Below are experts of layer 3 (counted from 0) of a mixture-of-experts language model. Rows are named router (the router's row for the expert), gate (a neuron's input weights, with its number), up (a neuron's input weights, with its number) and show model dimensions 128-255. Each number is 128 + 24 x the weight over its row's rms, rounded and kept within 0 to 255.
Before each expert's rows: "gets" lists some tokens that make up at least twice as much of what it gets as of all text. This comes from a sample of Wikipedia text that the model never trained on. Tokens count by the router's weight.

# expert 13
gets: " ", "–", " May", " July", " August", " November"
router [113 115 170 167 132  98 167 132 113 156 124 138 109 139 140  87  74 125 105 126 134 123 152 124 160 156 120 137 111 153  87 161 123 115  77 154 111 118 141 164 140 136 137 128 110 147 123 134  79 148 142 115  98 118 116 107 166 140  99 134  98 154 129 145 126  87 130  91 138 141 128 127 116 121 164 117  82 121 134  81 126 125 148  94  74 120 132 113 117  96 131 120 148  84 132 103  87 118 113  98  89 155 114 136 176 149 127 125 173 137 160 119 117 109 112 154  90 141 103 182 184 136 124 167 135 132  94 114]
gate8 [ 97 108 181 144  92 139 136 101 111  77 104 136 134 104 125 114 169 142  99 163  91 135 124 134 121 104 137  94 155 137 131  91 118 116 133 104 130 141  95 115 141 144 127 151 111 137 127 140 137 127 126  94 151 171 159  94  99 150 126 119 111 149  94 114 125 130  58 143 107 124 103 133 157 142 110 134 183 137 144 110 126 125 135 143 115 109 111 104 150 116 146 132 124 124 136  81 112 136 169 178 119  84 157 122 150 132 126 132 124 125 135 128  96 135 142 143 152 138 124 126 115  66 125 146 133 152 172 108]
up8 [140 115 148 149  92 165 115 146 121 112  92  96  96 124 105 130 133 146  96 160 113 106 104 113 125 144 123 117 150  91 120 126 106 105 112 121 101  91 126  92  89 102 139 179 137  80 112 143 140 115 119 129 108 123 169 112 123 127 139  82 129  96 108 156 135 148 124  97 157 140 171 105  99 116 128 101 148  89 107 130 142 115 119 123 130 100  89  91 110 135 114 178 120  96 114  97 109 143 145 164 139 124 138 119 197 134  95 131  92  94 131 113  95 145 163  99 132 139 109 152 145 100 106 118 138 156 143 116]

# expert 3
gets: ".", ",", ").", "\".", ".\"", " that"
router [116 145 112 161 171 184 149 106 120 122 124 113  95 126 114 135 175  95 161 104 136 129  95 152 141 137 137 103 117 130 148 109 172  99 122 111 128  87 149 143 115 160  61 150 136 169 139 128 138 122 119 129 159 117 113 111 149 158 110 139 184 133 150 111 199 118 181 117 114 150 149  79 130 173 120 110 123 132 144 125 143 125 141 120 143 169 144 110 158  98 112 115 122 136 148 111 146 139  85 139 108 116 114 148 126 130  88 133 111 151 113 146 138  92 166 153 128 150 117 148 131 156 123 128  95 139 120  73]
gate8 [148 113 126 131 133 132 104 137  99  75  97 119 111 130 155 132 123 132  97 150 147 136 115 121 144 110 119 125 109 133 128 122 165 136 101 117 109 117 169 142 109  78 121 138 137 130 106 164 128  80 135 138 127 116 141 148 148 152 130 157 158 128 114 117  65 127 142 113  81 117 154 107 159 108 200 158 157 116  79 101 132  89 170  95 140 147 164 114 142 114 154 115 128  87 139 125 132 181 136 164 160  96 150 139 150 108 180 116 103 131 108 100 143 149 138 143 116 142 131 117 137  95 123 155 146 149 134 122]
up8 [136 139 118 124 119 121 137 143  72  72 112  86 141 139 151 125 127 141  78 160 142 117 115 110 135 135 108 120 118 117 139 110 161 148 107 131 129 140 161 140 103  93 109 102 145 152 118 155 123  85 140 153 140 129 147 143 138 145 123 146 139 133 104 121  98 119 150 131  81 123 143  91 133  97 190 156 146 114  87 119 166 107 180 103 129 123 150 148 144 116 149 109 129  86 138 145 120 160 148 164 161  84 172 105 141 105 184 117 108 146  99  91 151 185 123 141  84 136 122 114 134  78 141 149 152 133 158 109]

# expert 6
gets: " un", "-", " O", "O", "A", "S"
router [133 135 154 137  93  80 125 112 165 143 156 124 150 123  97 128 127 142 125 117 134 147 115 122 157 135 135 157 137 128 148 115 124 127 117 136  86 139 102 130 139 143  96 158 153 140 127 159 102 116 130 125 132 119 162 112 113 171  97 141 166 149 113 135 123 132 125 161 146  98 164  97  90 138 145 132 109 147  94 112 104 129 153 156 156 120 121  69 137 165 129 149 116 104 148 104 112 154 121 118 116 135  63 117 124 160 117 124 145 102 137 178  82 104 149 126 126 139 155 172 122 152 147  92 172 154 129 108]
gate4 [119 129 114 169 160  96 130 108 110 172 132 118  86 122 156 149  64 128 128 163 159 111 129 114 158  74 135 112 128 111 103 138 164 134 141 148 114 153 142 115 152 125 113 119 124 164 111 154 145 160 176 151  77 115 132  90 117 145 128 116 169 132 103 110 111 145 101 114  88 123 129 157 110 117 151 125 123 126 103 123 137 134 121 122  78 108 138  79  95 123 149 138 114  77 127 125 102 171 125 120 160 114 142 109 134 113 102 130  97 147 118 113  81 131 151 146 135 158 153 135 117 133 127 113 120 137 106 131]
up4 [140 157 112 153 126 134 136 105 131 166 153 131  68 115 142 170  90 150 125 129 170 127 141 137 133  79 169 129 144 122 150 126 147 130 179 149 139 143 150 111 139 127 137 129 127 166 101 151 122 142 146  98  62 127 133 107 122 149 111 140 143 112 106 121 112 123  97 111  91 144 136 181 107 117 180 101 124 123 130 103 138 129 121  84 107 123  97  79 130 122 134 140 122  86 115 142  94 165 102 117 166 127 159 115 121 117  84 126  97 168 101 146 110 143 116 140 153 151 134 138 121 147 121 150 149 103 109 166]

# expert 15
gets: "o", "e", "on", "t", "a", "i"
router [124 117 134 123 155 186 152 142 145 125 152 119 114 100 125  94 169 120 122 143 129 139 169  98 118 133 118 110 100 130 130 125  98 107  79 123  79 151 130 142 132 125 131 115 122 119  75 142 145 162  86 168 121 153 141 190 154 137 147 127 161 108 124 144 139 163 160 101 105 104 126 119 118 123 118 163  87 159  96 118 108 157 154 110 123 195  84 113 145 146 110 127  95 119 151 140 134 120 145 121 162 130 121 118 101 153 106 122 107 147 147 105 147 156 147 160  88 130 129 124 102 179 137 134 118 105 100 113]
gate10 [128 146 135 149 151 123 115 139 105 114 114 115 117 151 142  54 155 170 139 129 125 116 133 135 169 131 117 185 121  92 143 109 149 120 115 142 137 157 132 124 120 108  84 105 130 156 124 140  98 137 145 130 138 135 168 124 132 101 141 180 131 143 108 111 154 188 126 131 130 156 158 107 127 129 128  97 136 124 116 116 134 163 146 128 101 126 158 185 146 121 153 155 137 109 120 175 127 109  93 160 113 136 168  99 121 149 150 135 130  99  79 151 162 107 130  96 151 119 132 137 166 190 121 119 119  98 180 136]
up10 [119 134 134  98  99  87 140 130 125 122 159 112 121  85 124 195 132  97  89 135 128 128 123 128  84 117 145 100 129 171 115 134 138 148 137 113 113  78 124 145 139 116 181 136 105 105 130  99 157 125 112 137 125 124  59 119 128 156 152  83 112 126 118 157 103  64 133 120 142  99  92 139 152 104 138 173 128 137 128 157 159 114 121 136 128 113  98 108 120 127  90 130 128 160 117  78 113 122 161  83 161  98  99 146 143 133  98 128 125 178 161  87  93 178 126 134 101 138 114 134 126  73 123 113 125 151 113 109]